config.toml
moe_layers = [0, 1, 2, 3, 4, 5, 6, 7, 8, 9]
n_empty_slots = 6
num_key_value_heads = 6
norm = "rmsnorm"
positions = "rope"
rope_theta = 39100.0
learning_rate = 0.00111
beta1 = 0.95
decay_fraction = 0.913
decay_shape = "sqrt"
final_lr_fraction = 0.0
doc_mask = true
train_tokens = 498100000
Below are experts of layer 3 (counted from 0) of a mixture-of-experts language model. Rows are named router (the router's row for the expert), gate (a neuron's input weights, with its number), up (a neuron's input weights, with its number), down (a neuron's output weights, with its number) and show model dimensions 512-767. Each number is 200 + 20 x the weight over its row's rms, rounded and kept within 0 to 999.
Before each expert's rows: "raises" lists some tokens whose logits its average output raises strongly, later layers aside. This comes from a sample of Wikipedia text that the model never trained on.

# expert 10
raises: "2", "\n", "1", "3", ".", "0"
router,195,194,182,235,213,192,214,217,230,203,193,232,230,241,189,181,208,170,178,193,249,177,212,245,155,267,199,215,207,196,154,219,221,171,184,209,204,192,188,205,197,185,248,214,219,184,222,213,228,181,212,230,214,205,215,260,206,208,165,189,228,194,244,210,205,207,188,194,222,214,217,230,179,186,199,225,171,233,223,209,183,202,228,178,202,181,216,225,195,188,191,163,182,204,172,225,187,193,188,195,211,219,185,190,200,188,199,200,199,171,202,207,209,198,210,227,180,207,198,195,234,212,215,191,198,186,171,180,223,208,184,188,172,208,199,223,178,195,221,210,196,202,198,177,185,211,168,223,175,176,180,186,207,208,229,194,244,224,176,205,235,181,209,208,168,194,212,226,225,172,203,239,207,223,191,201,220,222,200,159,194,195,203,210,172,211,213,220,202,187,183,209,245,198,193,231,239,207,151,223,193,187,205,208,193,194,201,241,237,219,237,210,170,199,181,192,212,218,225,205,203,178,233,229,202,213,237,215,159,207,223,198,196,227,226,211,197,242,181,195,200,212,170,204,174,206,195,203,192,229,196,211,230,226,207,197
gate0,223,213,239,216,211,181,229,176,206,192,184,196,219,220,193,211,196,198,134,202,218,246,194,197,212,216,185,161,171,181,196,241,223,169,211,185,214,180,198,170,182,199,186,200,222,197,171,225,200,153,182,224,195,192,206,192,216,194,190,151,214,155,241,163,203,179,256,225,203,226,170,216,188,201,195,183,167,229,161,212,199,221,203,166,189,205,202,229,239,204,216,210,204,196,206,213,236,199,176,228,210,159,221,243,187,199,191,227,210,177,187,180,212,165,233,208,192,197,220,167,194,230,227,185,219,190,216,195,192,191,225,203,208,224,202,225,219,191,191,188,213,227,225,204,189,192,226,204,185,168,189,156,158,198,220,191,173,208,241,190,186,198,210,216,237,174,216,209,198,187,192,180,190,203,221,212,197,202,180,199,239,206,176,194,194,217,211,191,223,199,191,210,194,225,225,219,186,172,184,193,204,202,225,181,217,208,201,186,171,209,203,221,156,209,195,207,194,196,192,172,224,175,211,237,181,223,219,168,203,200,204,191,173,182,182,189,216,232,207,251,191,220,172,214,186,190,217,210,196,198,187,212,211,202,205,217
up0,197,189,159,204,147,219,151,202,183,195,214,179,177,172,192,208,206,203,262,192,197,180,227,202,186,194,216,239,216,213,194,171,199,207,178,211,177,218,208,233,235,196,202,201,149,225,219,185,218,241,200,156,183,198,209,230,202,213,223,223,180,246,173,215,222,223,170,200,200,173,213,193,211,220,218,211,230,183,208,219,229,170,184,194,207,193,184,182,172,181,208,184,185,200,189,166,161,191,208,199,182,229,166,192,219,216,208,161,212,215,188,223,186,254,183,196,198,194,182,238,215,158,183,215,184,192,196,239,220,228,165,211,202,169,201,181,177,204,194,202,191,178,169,186,213,190,154,211,203,230,202,251,225,214,175,199,223,187,161,181,194,211,172,195,183,247,202,211,196,223,205,229,224,186,166,207,216,175,197,211,168,204,195,212,193,176,197,213,170,206,203,187,182,188,180,204,175,201,222,207,186,210,164,189,190,186,217,221,204,201,220,165,209,192,215,178,193,193,209,234,200,218,177,163,204,215,170,206,165,186,201,217,195,231,217,212,194,166,196,187,206,159,248,178,203,225,211,183,190,200,185,211,195,202,179,217
down0,202,241,144,205,207,193,213,187,223,200,202,171,200,221,200,189,186,203,194,179,216,227,217,199,220,245,201,199,189,245,235,238,238,220,204,184,139,213,202,224,204,182,194,212,226,176,207,207,220,194,199,201,205,208,170,173,196,208,206,190,197,190,208,201,235,168,186,188,200,197,200,219,176,194,170,214,203,212,202,211,194,200,227,210,237,189,174,215,230,204,214,173,183,200,196,201,182,224,186,187,213,214,193,197,167,194,214,205,212,185,179,192,196,174,184,202,229,194,206,181,205,118,204,220,203,228,226,187,191,177,155,211,216,190,180,204,235,174,203,197,198,194,210,234,215,182,228,213,179,134,198,187,188,176,201,215,186,179,223,172,243,192,202,201,221,187,194,178,212,215,177,192,178,238,193,201,198,199,228,168,182,201,214,202,218,202,221,236,192,192,217,205,204,193,183,202,213,193,181,197,189,231,195,197,220,205,179,212,205,201,205,190,224,183,216,188,191,192,214,195,213,202,193,187,159,186,189,214,186,215,170,190,188,233,195,154,181,189,200,183,213,210,182,212,190,168,217,200,140,194,192,183,187,172,182,197

# expert 40
raises: "th", ".", " May", " to"
router,193,189,200,198,232,199,192,206,212,163,228,183,193,194,178,187,210,191,211,200,177,204,201,224,226,214,179,170,231,212,192,202,188,228,183,218,168,193,174,192,182,243,246,199,202,192,262,236,204,181,225,217,219,175,208,234,245,226,177,198,227,158,186,217,201,194,193,195,211,206,193,228,188,189,215,148,182,212,203,192,203,197,234,193,217,224,215,186,235,205,228,205,190,163,238,186,222,229,199,191,165,226,218,197,195,206,204,214,214,223,186,195,222,181,197,188,197,203,202,213,221,196,197,183,208,192,190,187,174,193,171,174,218,179,198,198,176,165,209,209,192,191,194,190,193,216,176,219,217,200,203,191,154,211,182,182,197,213,185,181,174,212,222,222,213,201,221,213,159,190,184,229,184,189,200,196,217,211,174,212,191,209,200,192,198,193,206,195,183,212,201,209,199,229,245,209,192,189,192,243,233,206,194,211,190,214,206,196,176,234,213,213,200,206,211,196,198,237,210,197,169,214,202,183,203,220,195,196,194,214,182,187,255,186,184,208,195,211,175,200,215,208,186,195,226,198,205,153,206,204,256,234,191,203,217,208
gate0,162,169,198,197,165,206,192,184,186,209,184,242,202,159,223,197,186,213,185,172,193,220,192,201,192,224,186,198,205,166,224,200,235,195,206,209,171,178,208,206,188,221,175,225,199,239,203,223,195,223,206,170,219,205,216,190,212,191,181,190,210,201,232,209,182,160,206,202,209,160,244,217,176,202,198,214,150,185,200,179,207,226,205,203,192,180,212,193,157,178,242,219,178,181,186,209,211,223,191,227,187,210,170,164,172,182,204,237,189,179,225,187,212,226,204,212,191,226,203,178,142,196,206,209,187,235,219,214,170,223,216,217,166,180,193,197,179,147,205,205,199,206,179,203,181,197,201,214,222,177,207,215,205,193,225,176,230,236,250,182,157,182,177,202,209,162,215,179,206,170,199,205,217,213,218,193,186,211,181,196,213,220,186,191,205,251,225,232,193,208,189,192,156,227,195,214,196,201,212,210,195,177,211,209,215,217,211,168,180,228,185,217,225,188,193,215,207,223,190,234,231,190,179,197,214,196,216,208,212,183,194,238,180,218,181,160,187,215,188,227,177,244,206,189,219,208,172,186,193,188,171,217,218,247,218,190
up0,218,175,212,206,222,166,197,208,203,216,200,186,201,225,236,228,199,203,212,213,215,192,216,206,203,191,227,177,202,174,224,225,212,216,185,194,201,222,178,210,216,217,202,180,221,151,188,205,199,204,208,182,187,205,228,212,213,197,174,205,214,249,191,200,181,206,192,186,210,194,199,190,197,208,201,207,249,193,215,211,210,190,195,220,204,198,188,188,182,202,164,232,180,210,164,168,180,179,212,184,194,199,194,218,222,232,199,167,195,216,196,179,205,165,178,211,206,184,202,163,212,200,158,220,210,207,219,206,200,189,202,161,214,204,173,192,180,232,222,199,249,227,196,210,211,183,235,183,206,204,180,202,202,209,171,209,192,189,173,204,211,214,175,157,198,189,214,177,183,182,197,186,200,171,198,194,218,189,209,219,200,150,216,198,166,209,191,195,210,214,226,264,214,202,182,200,197,218,176,169,191,203,188,204,209,176,169,189,224,209,192,187,204,231,247,189,193,181,209,235,199,211,170,206,173,227,228,177,175,218,209,211,227,217,211,236,210,182,180,151,197,195,223,191,183,176,181,192,226,196,209,165,168,171,189,181
down0,209,222,204,203,208,204,187,214,202,220,203,187,158,222,206,194,223,179,210,216,193,200,221,189,176,210,207,184,178,170,198,196,216,207,195,205,212,178,206,218,212,224,229,171,230,196,192,198,188,225,194,170,193,198,193,204,223,184,169,230,199,209,183,179,200,205,237,204,236,207,191,206,189,201,243,211,251,179,187,183,206,172,181,216,179,213,161,209,173,175,188,196,194,181,195,223,183,187,213,190,165,226,200,202,192,240,190,229,178,170,193,186,216,184,215,200,224,202,236,188,202,192,187,210,161,234,202,214,192,223,187,188,214,188,183,201,201,178,223,205,220,210,226,221,141,205,190,200,204,219,191,201,194,210,221,241,216,201,224,210,179,177,212,189,231,183,190,179,221,216,225,230,217,201,203,177,182,199,214,240,191,203,221,162,242,206,200,197,226,192,158,196,259,199,209,208,210,182,200,192,181,164,196,174,188,201,192,197,214,207,224,220,195,210,174,213,227,162,200,228,233,170,205,190,180,186,185,197,181,199,186,197,196,221,246,205,174,237,175,218,248,178,191,211,204,171,170,176,192,209,231,192,217,201,214,236

# expert 12
raises: " the", " each", " ", " in", " it"
router,182,165,203,210,210,182,210,195,209,205,207,207,200,191,191,166,179,210,166,231,201,207,170,199,186,190,207,174,198,180,195,204,185,220,201,231,208,195,182,242,209,240,165,213,180,196,199,163,182,225,174,190,181,179,226,183,214,161,189,198,201,156,225,187,210,221,215,188,215,201,196,178,231,217,223,206,208,232,163,196,204,171,194,206,205,194,187,244,175,202,185,189,204,174,207,222,193,190,213,211,218,209,185,230,194,172,231,214,215,194,163,229,206,218,200,204,215,165,215,210,183,226,247,217,189,179,222,222,209,179,213,177,204,202,188,187,244,205,187,224,211,217,187,260,204,212,200,165,196,178,187,193,229,202,182,190,194,212,224,234,183,169,182,223,170,195,191,177,221,222,173,232,231,210,228,175,201,194,179,230,173,225,189,184,208,221,175,186,195,185,202,214,220,185,194,180,187,192,213,189,170,155,182,214,195,201,177,213,204,195,227,169,186,206,147,186,216,220,223,169,212,201,207,181,219,187,207,163,195,226,182,226,191,180,208,220,186,182,206,201,207,206,183,192,204,207,196,166,211,197,189,198,228,193,178,214
gate0,221,203,179,208,203,194,190,160,181,178,218,230,210,191,197,170,234,209,221,171,195,174,191,221,222,197,192,180,156,194,213,161,189,197,247,180,204,192,209,212,212,177,215,203,218,225,200,204,233,247,164,172,192,185,187,187,195,200,198,177,198,199,173,189,229,193,176,194,170,157,200,191,229,204,221,206,207,227,190,199,210,197,200,198,230,220,175,204,225,229,195,175,187,183,173,224,188,200,233,207,184,214,207,219,223,161,212,164,222,224,216,183,229,170,213,189,176,202,240,158,167,195,196,200,231,197,158,188,193,236,189,223,205,217,169,182,193,215,211,186,211,195,182,194,188,249,170,216,208,185,195,205,235,172,255,183,183,193,164,190,201,200,181,184,216,198,213,222,183,193,189,218,167,188,203,190,195,227,223,204,197,231,171,179,175,197,242,175,191,181,169,175,205,249,181,204,194,182,214,220,228,196,176,211,142,237,192,181,194,205,189,190,192,181,191,208,194,172,184,196,179,232,225,210,180,210,174,228,170,221,187,208,177,241,187,199,209,181,196,195,195,196,167,192,217,238,196,165,194,207,217,227,163,180,203,190
up0,218,185,196,228,226,200,182,157,211,215,201,221,221,206,200,169,211,177,211,184,202,170,191,224,229,201,206,180,148,189,229,162,198,183,227,212,208,195,217,200,220,198,180,209,199,252,192,199,223,222,157,175,178,175,187,182,195,183,207,183,202,196,181,185,237,214,208,198,205,162,210,217,241,217,218,221,215,227,192,207,214,212,175,201,222,222,183,205,226,244,198,172,196,214,175,208,189,207,258,203,199,199,214,228,196,163,209,181,196,224,207,197,226,174,219,211,187,202,222,194,193,209,168,197,217,209,172,203,187,206,192,204,188,220,177,166,199,214,202,197,207,198,198,183,178,236,162,207,208,179,187,204,206,189,218,160,181,202,179,195,201,195,196,183,205,173,197,206,184,184,162,208,179,204,199,189,194,228,208,203,188,223,160,170,196,205,213,176,178,182,169,173,207,224,179,191,208,171,214,193,216,199,185,197,158,223,166,211,206,217,178,185,200,194,191,183,197,186,174,196,200,216,221,204,207,200,180,225,180,234,202,219,183,251,180,212,216,186,217,213,211,198,180,224,222,225,197,154,213,187,213,208,159,176,218,207
down0,187,187,213,184,189,208,175,171,210,211,171,173,205,219,194,215,196,194,184,229,167,213,194,211,205,211,185,205,205,172,176,216,190,217,179,190,233,206,194,206,164,192,184,193,211,216,243,220,171,221,197,173,218,175,168,245,198,191,187,174,226,183,173,210,185,223,170,193,210,180,189,165,231,174,213,221,211,205,177,213,187,207,188,174,183,227,181,197,222,173,176,180,169,209,212,188,215,213,196,210,209,198,215,188,185,171,185,236,204,184,215,246,172,209,184,190,218,230,206,222,194,228,213,183,212,185,213,197,176,198,181,178,203,190,180,193,158,195,201,226,195,198,211,188,201,171,208,205,185,201,162,216,226,231,188,208,215,200,225,189,145,219,210,218,215,200,184,162,177,221,173,186,190,189,196,201,198,226,200,222,200,188,244,191,202,186,226,186,227,214,161,245,190,187,202,189,189,171,231,204,227,223,238,210,202,196,229,197,224,216,187,217,162,197,219,232,204,175,182,188,196,180,225,178,241,153,198,201,191,207,216,193,185,233,193,163,204,199,200,218,208,182,200,178,230,209,214,155,201,213,200,186,217,228,214,193

# expert 28
raises: " the", " a", " (", " ", " in"
router,203,209,197,203,238,149,212,203,214,221,199,237,178,174,184,160,218,240,186,165,199,212,177,215,157,182,219,196,231,202,199,183,219,220,160,253,174,174,171,192,199,246,188,228,178,176,202,176,192,220,193,188,165,185,213,232,194,184,212,200,164,227,185,203,233,205,192,176,170,215,197,184,223,231,194,262,217,177,199,209,166,149,206,195,224,212,181,226,170,221,203,161,204,177,209,193,183,170,196,185,215,196,213,180,198,193,188,194,196,196,220,189,184,196,225,198,219,190,185,201,175,216,212,213,175,209,209,204,234,215,161,196,191,200,210,229,215,213,188,212,182,199,165,211,213,193,181,211,191,192,224,211,218,195,227,174,212,191,194,140,198,227,226,223,192,187,213,207,213,239,187,189,200,199,187,182,172,197,188,204,185,167,197,163,214,238,196,234,176,168,220,192,198,201,211,186,197,179,240,228,201,247,174,207,185,210,191,208,219,208,226,200,188,178,151,173,183,197,213,201,208,206,162,170,217,169,172,190,209,204,178,199,220,211,199,217,241,187,214,168,215,163,195,183,223,188,184,182,194,180,204,197,199,205,165,192
gate0,203,244,216,232,199,222,259,220,218,183,180,184,190,246,219,211,174,214,223,212,222,195,169,195,225,224,201,185,203,206,213,206,180,239,171,204,202,226,202,186,184,212,200,177,209,194,224,214,181,197,198,229,197,212,203,196,194,174,192,215,204,176,223,178,159,194,229,192,205,161,212,220,163,205,227,194,196,201,194,221,208,207,168,205,229,198,196,213,215,121,208,199,202,180,203,211,200,225,220,213,219,195,218,192,186,229,169,160,218,232,210,213,215,218,177,196,208,175,216,227,241,209,230,217,204,203,185,204,198,151,169,191,185,195,202,196,231,221,173,196,209,204,210,184,216,198,198,187,228,190,166,175,183,217,156,150,198,183,204,215,200,187,195,215,192,228,194,202,200,213,226,199,197,181,229,157,203,200,193,202,214,197,164,245,190,195,186,233,200,221,200,198,239,187,224,207,182,213,176,154,217,200,179,196,207,186,196,220,155,220,217,191,197,193,203,187,232,198,193,206,225,208,193,208,206,172,183,198,164,203,231,193,227,216,209,198,207,192,149,188,218,200,184,239,234,208,220,168,213,215,190,193,239,207,210,177
up0,204,173,210,174,178,184,180,192,185,184,216,207,197,179,161,209,185,188,195,182,200,161,211,194,226,183,171,218,232,184,193,191,203,162,244,191,185,174,235,230,201,226,191,210,185,204,194,218,222,191,230,196,184,206,188,199,195,196,212,186,196,212,185,213,214,187,190,187,205,212,188,196,210,203,175,194,198,212,179,191,188,190,237,201,185,209,183,176,175,258,208,187,211,220,198,178,220,216,174,177,177,200,200,219,214,183,212,224,189,142,196,203,201,201,231,201,172,220,199,207,175,176,160,191,193,209,193,219,195,219,197,189,237,162,214,216,207,189,220,214,175,181,190,227,194,225,196,215,181,202,236,233,209,186,212,232,202,189,171,192,206,204,199,172,232,142,204,219,202,217,166,175,201,188,183,255,179,193,235,183,197,224,182,198,191,185,183,156,219,171,209,187,175,173,178,206,205,198,224,249,218,209,234,207,177,215,205,192,212,195,183,198,211,199,173,210,177,195,216,174,203,201,231,207,166,221,189,213,230,194,212,171,208,237,195,189,189,206,217,183,157,193,225,171,185,210,151,219,205,191,177,191,153,174,191,210
down0,180,202,197,225,195,236,185,206,224,188,214,211,208,205,236,195,218,169,239,170,199,180,220,173,206,179,216,184,195,222,181,175,220,194,185,146,233,212,195,229,247,194,192,206,210,166,205,199,178,166,183,210,183,192,219,193,192,157,170,185,208,176,166,197,203,177,178,212,214,196,205,204,170,197,225,240,209,225,191,199,204,175,217,211,182,232,203,193,163,173,201,177,178,204,235,194,246,157,228,217,200,210,186,211,219,238,176,193,193,234,209,206,195,255,211,205,180,191,221,231,263,157,202,235,218,200,209,190,196,185,216,211,223,203,200,183,206,208,207,185,191,171,220,187,207,214,247,181,229,191,214,212,149,220,190,183,199,177,214,195,177,186,192,212,194,237,202,209,194,226,200,204,207,184,238,185,186,207,202,221,213,210,196,200,216,195,210,212,219,184,210,213,174,194,192,223,209,199,195,194,194,217,206,201,171,177,209,211,179,189,212,205,216,203,225,207,229,157,224,157,177,173,166,213,177,211,196,200,207,209,152,181,215,237,220,207,226,188,237,170,198,215,186,214,207,154,207,176,194,190,185,165,207,150,213,172

# expert 46
raises: " ", " in", " ("
router,192,181,205,209,205,199,205,209,178,212,195,188,197,199,189,210,215,196,174,181,161,175,213,191,196,243,209,185,156,226,209,194,174,215,200,192,222,196,219,167,224,205,191,175,195,201,225,201,209,178,206,201,174,203,161,206,192,190,225,185,196,179,207,215,154,212,177,185,193,198,215,193,218,212,175,207,196,229,213,221,184,208,216,201,167,206,233,196,216,156,201,180,190,167,218,237,235,181,260,211,210,187,214,184,194,206,239,201,197,246,212,208,206,160,177,210,201,207,209,209,215,192,212,172,208,183,218,194,222,188,214,258,186,168,191,200,208,148,217,161,192,236,182,201,215,217,175,213,199,193,215,203,216,178,248,203,185,206,207,213,199,199,232,206,183,228,197,190,191,205,197,232,196,198,191,209,210,164,203,185,200,190,205,205,234,196,179,214,208,194,221,185,203,173,214,183,185,233,181,223,207,211,195,199,219,201,198,192,175,187,199,216,205,177,230,163,213,201,159,196,191,208,198,209,182,170,230,225,196,194,210,172,191,238,205,167,232,221,219,198,173,218,206,201,199,193,194,217,220,197,190,202,223,199,231,192
gate0,220,223,204,160,160,196,212,194,202,215,180,179,207,201,222,229,210,165,207,168,223,197,234,226,188,209,176,199,227,188,211,202,189,181,194,198,179,203,246,207,204,155,205,200,225,174,229,189,215,179,197,191,201,208,196,184,219,205,223,175,186,191,201,174,238,240,185,182,197,198,195,193,179,216,186,181,210,190,173,187,172,158,189,227,196,189,168,195,222,182,210,182,169,189,192,194,204,183,184,201,164,164,206,198,193,177,202,164,228,221,185,195,257,189,206,188,185,195,201,217,217,185,212,178,202,188,218,193,228,206,181,214,214,213,169,217,189,213,225,206,195,209,167,204,232,181,226,236,179,241,241,204,223,168,211,173,205,177,174,171,202,190,212,201,167,212,174,207,188,191,236,220,209,203,203,194,238,215,211,216,181,179,211,153,214,203,224,196,196,153,232,202,220,204,216,217,211,205,192,216,182,175,216,177,197,182,215,187,213,228,235,205,218,187,210,231,195,193,173,216,204,197,236,203,157,227,181,230,203,181,183,176,186,197,168,200,212,227,208,234,209,237,189,188,190,199,206,204,205,200,216,192,189,194,166,207
up0,222,217,191,164,170,197,197,200,212,210,186,175,204,199,205,211,223,171,219,174,219,197,230,213,198,214,166,201,232,185,217,211,206,170,219,214,175,181,242,198,196,157,216,204,209,170,234,202,213,176,199,192,211,199,189,171,228,190,233,168,188,197,210,170,230,235,180,185,190,197,199,190,185,217,182,200,212,190,177,203,160,151,208,206,196,198,175,190,208,158,214,184,161,182,174,180,209,184,190,201,169,158,208,209,204,170,184,169,232,196,161,200,256,186,206,173,185,189,207,218,213,191,210,176,199,206,220,182,237,183,176,221,201,187,174,222,182,213,221,189,177,217,160,221,232,192,222,214,182,238,239,204,217,159,218,162,217,186,195,185,200,210,211,215,163,203,171,201,184,187,223,229,201,199,207,193,246,211,212,225,185,177,220,151,221,207,225,179,193,172,242,208,202,204,220,214,217,224,207,225,166,176,220,170,186,183,196,177,221,227,236,214,209,209,211,226,190,198,160,228,201,183,230,190,167,234,191,236,221,166,187,179,191,195,174,185,217,220,219,237,217,221,190,187,188,194,213,208,200,218,234,189,199,185,188,194
down0,193,168,220,205,183,163,190,195,174,204,211,208,201,169,181,195,197,218,219,197,208,182,196,190,178,216,197,199,194,210,245,184,175,227,189,178,222,184,180,241,197,239,190,200,201,214,199,235,200,209,180,182,226,195,187,208,178,211,204,209,201,207,193,239,174,222,167,227,192,220,254,181,224,202,173,213,216,195,202,191,169,180,185,181,224,197,220,221,196,220,193,185,187,196,214,214,210,202,229,228,167,206,207,196,203,204,196,182,220,205,158,200,180,224,178,198,190,180,184,194,230,249,191,195,191,202,172,227,157,232,188,185,216,215,196,190,214,224,157,214,209,184,168,192,199,189,166,208,194,214,239,169,208,250,239,186,207,217,181,214,194,232,195,154,201,175,183,188,219,195,209,190,203,198,208,215,208,197,207,233,233,194,197,186,198,223,191,212,189,214,168,213,199,210,212,181,188,177,195,204,205,183,233,221,205,202,220,168,191,208,211,231,191,209,191,195,172,188,191,224,173,215,211,193,234,184,201,217,209,170,211,222,207,193,240,233,176,178,191,225,204,211,221,217,252,203,229,225,176,185,222,162,193,202,225,167

# expert 18
raises: ",", ":", " and", " (", " |", "."
router,200,249,176,200,200,224,192,182,186,198,163,195,195,204,192,161,238,182,229,206,231,186,161,193,219,241,204,253,210,217,224,186,205,201,202,167,222,234,171,185,192,230,224,192,231,214,191,185,212,204,209,212,227,203,227,187,156,216,242,203,189,213,218,183,205,203,196,165,214,196,192,195,189,237,196,171,195,187,218,218,209,190,213,194,216,216,175,185,209,187,235,219,210,223,197,215,198,197,196,194,198,192,211,213,197,205,173,144,156,192,226,164,199,212,148,167,202,192,185,213,223,201,199,199,204,215,185,171,192,231,175,194,184,174,226,205,196,158,208,167,172,218,161,167,219,200,229,197,187,208,219,220,215,200,196,210,175,179,211,222,194,190,181,163,211,222,177,207,203,203,199,216,218,211,191,173,161,219,162,240,213,203,168,211,179,220,211,204,203,203,247,228,187,184,204,207,188,202,187,218,171,202,220,175,200,226,199,187,172,214,205,181,200,201,202,174,199,207,241,195,211,183,208,216,222,233,203,187,190,197,183,168,208,199,227,175,213,205,222,201,242,213,198,204,199,176,206,226,156,203,202,178,220,250,219,189
gate0,194,215,227,170,174,227,207,193,200,201,180,183,203,210,209,192,153,208,168,198,186,181,186,157,204,204,206,195,187,201,193,209,210,208,182,189,178,187,198,210,216,162,193,203,200,223,229,203,196,187,186,222,215,196,181,186,200,214,195,231,216,216,191,183,223,213,210,210,136,178,207,218,216,194,199,197,183,180,193,221,192,215,199,222,174,193,209,229,166,211,221,181,226,238,187,221,167,207,220,198,213,202,178,206,219,201,210,221,226,199,188,168,200,199,210,203,198,223,232,209,211,176,195,197,207,220,229,235,200,211,189,205,212,224,201,155,194,207,194,207,184,177,204,215,186,203,214,219,163,200,189,158,209,196,208,180,208,194,222,225,215,248,198,169,189,204,184,195,235,192,204,221,215,216,165,201,228,243,181,213,200,191,259,234,188,184,186,230,239,193,234,170,211,218,212,213,186,231,186,208,216,187,225,175,177,197,197,219,219,196,160,218,197,185,204,194,240,227,225,204,192,189,182,199,210,200,171,175,202,174,182,204,225,259,209,177,193,208,202,204,188,225,225,182,217,189,203,216,150,237,183,191,240,171,194,169
up0,189,196,170,206,223,198,198,168,229,197,219,177,191,195,252,214,171,212,226,239,171,212,173,194,202,208,188,165,214,215,254,185,184,242,201,177,245,207,196,198,177,203,196,185,216,180,162,163,203,198,151,202,193,192,215,223,210,189,205,186,205,194,175,179,180,184,233,196,215,194,194,195,235,209,219,200,187,211,222,196,196,204,229,203,218,214,210,173,239,175,179,209,210,182,240,191,204,189,188,210,186,235,186,184,174,210,226,190,193,216,208,228,204,192,206,227,199,207,183,176,192,217,183,209,204,206,204,196,205,182,196,227,253,193,174,175,212,221,202,209,188,178,203,204,189,197,192,212,215,219,161,248,195,187,216,158,191,170,202,162,183,176,228,198,197,140,218,197,182,198,171,207,181,205,208,209,197,216,181,223,205,180,188,171,172,226,213,184,162,213,220,209,217,212,179,178,194,218,157,212,203,186,155,160,193,176,220,206,201,223,193,192,211,186,184,204,224,201,238,206,200,210,186,168,176,242,201,194,206,172,191,224,209,198,198,178,181,176,167,185,193,157,214,213,219,207,192,183,236,186,166,202,194,213,208,220
down0,204,206,201,185,163,213,207,160,221,199,191,205,197,196,172,211,183,206,209,182,145,205,189,173,192,239,198,201,211,204,238,221,218,227,207,204,203,191,183,186,183,237,184,176,203,212,195,190,214,190,169,193,201,186,183,158,213,179,182,170,201,206,202,146,214,162,199,218,241,195,183,193,203,178,217,213,209,198,227,209,202,221,189,192,215,169,195,191,206,176,221,201,171,237,219,164,176,199,213,184,193,225,223,202,221,173,219,222,219,244,198,153,199,217,215,182,214,217,197,206,199,205,209,193,200,221,201,186,200,185,226,185,192,224,200,195,207,192,214,206,207,198,189,176,173,201,230,247,182,210,206,175,191,164,205,232,202,191,211,188,174,183,200,187,196,192,206,225,206,212,186,204,210,185,247,200,208,224,189,215,166,219,213,199,206,184,192,187,201,220,176,195,191,184,200,214,184,194,171,228,189,211,178,174,179,205,189,200,231,176,174,232,184,195,166,214,186,181,224,221,194,187,207,208,181,196,203,182,210,209,184,205,180,231,167,215,185,219,174,173,219,165,196,175,210,215,204,204,217,213,229,216,210,197,171,207